config.yaml
num_hidden_layers: 10
d_expert: 480
hidden_act: "squared_relu"
normalize_top_k: false
learning_rate: 0.00961
beta1: 0.93
Below are experts of layer 4 (counted from 0) of a mixture-of-experts language model. Rows are named router (the router's row for the expert) and show model dimensions 280-335. Each number is 500 + 40 x the weight over its row's rms, rounded and kept within 0 to 999. Numbers have three digits each.
After each expert's rows: "mostly gets" lists some tokens that are sent to it at least half of the time. This comes from a sample of Wikipedia text that the model never trained on.

# expert 2
router:496496463526496478513434472492503542479555508500447473504493513513479415564527538421476523530474518530464476559455468531495545481570525533544530456483446535421544532510
mostly gets: "David ", "Michael ", "Cup ", "USA ", "Peter ", "ley "

# expert 4
router:519426496469563474468531520482458496480484537502411518465461464514564449525503572475426476525540458537545467543430499470540527512554505536499483545565526536566544517443
mostly gets: "until ", "since ", "27 ", "17 ", "28 ", "10 "

# expert 5
router:437470502498543458540402528566477531465471455474427521402518560593540508502581513573451469521484516455524536566576452546480544458514502577477464498508389520523568495541
mostly gets: "his ", "'", "(", "their ", "199", "193"

# expert 0
router:499579496535480479512543489462532523604482534545404436456520522479479561422512479584508559479499503484603549474542448501443492474496556508461498498515521534426482435451
mostly gets: "Coordinates", "were ", "located ", "Genus", "been ", "Votes "

# expert 6
router:448442514538432467440452534535464493491547537476468503468480423463488471467543486488434495486561519473488519554449429538501499538467528501553509518540524539512462475493
mostly gets: "Con", "dis", "Br", "Ex", "Fl", "Th"

# expert 3
router:493497483530412543461478482503467481576544485468505527515460526562503458554512482544471532503445504481559478533451544506469527457470512451494456448492517462384480501477
mostly gets: "first ", "District ", "National ", "British ", "local ", "_{"

# expert 1
router:383486506447533438523468477528449489477468465518432453561503485504518589489522481490475533430512541502570501569448493520551474532497509498512491548563470538511558520516
mostly gets: "this ", "====", ", ", "However", "== ", "=="

# expert 7
router:548476499480496488491498506554488549503503480582450474472534467487494496472537533489454483416535505470486521514520470501462540492436509492499500504520444449467524520436
mostly gets: "who ", "which ", "support ", "because ", "that ", "worked "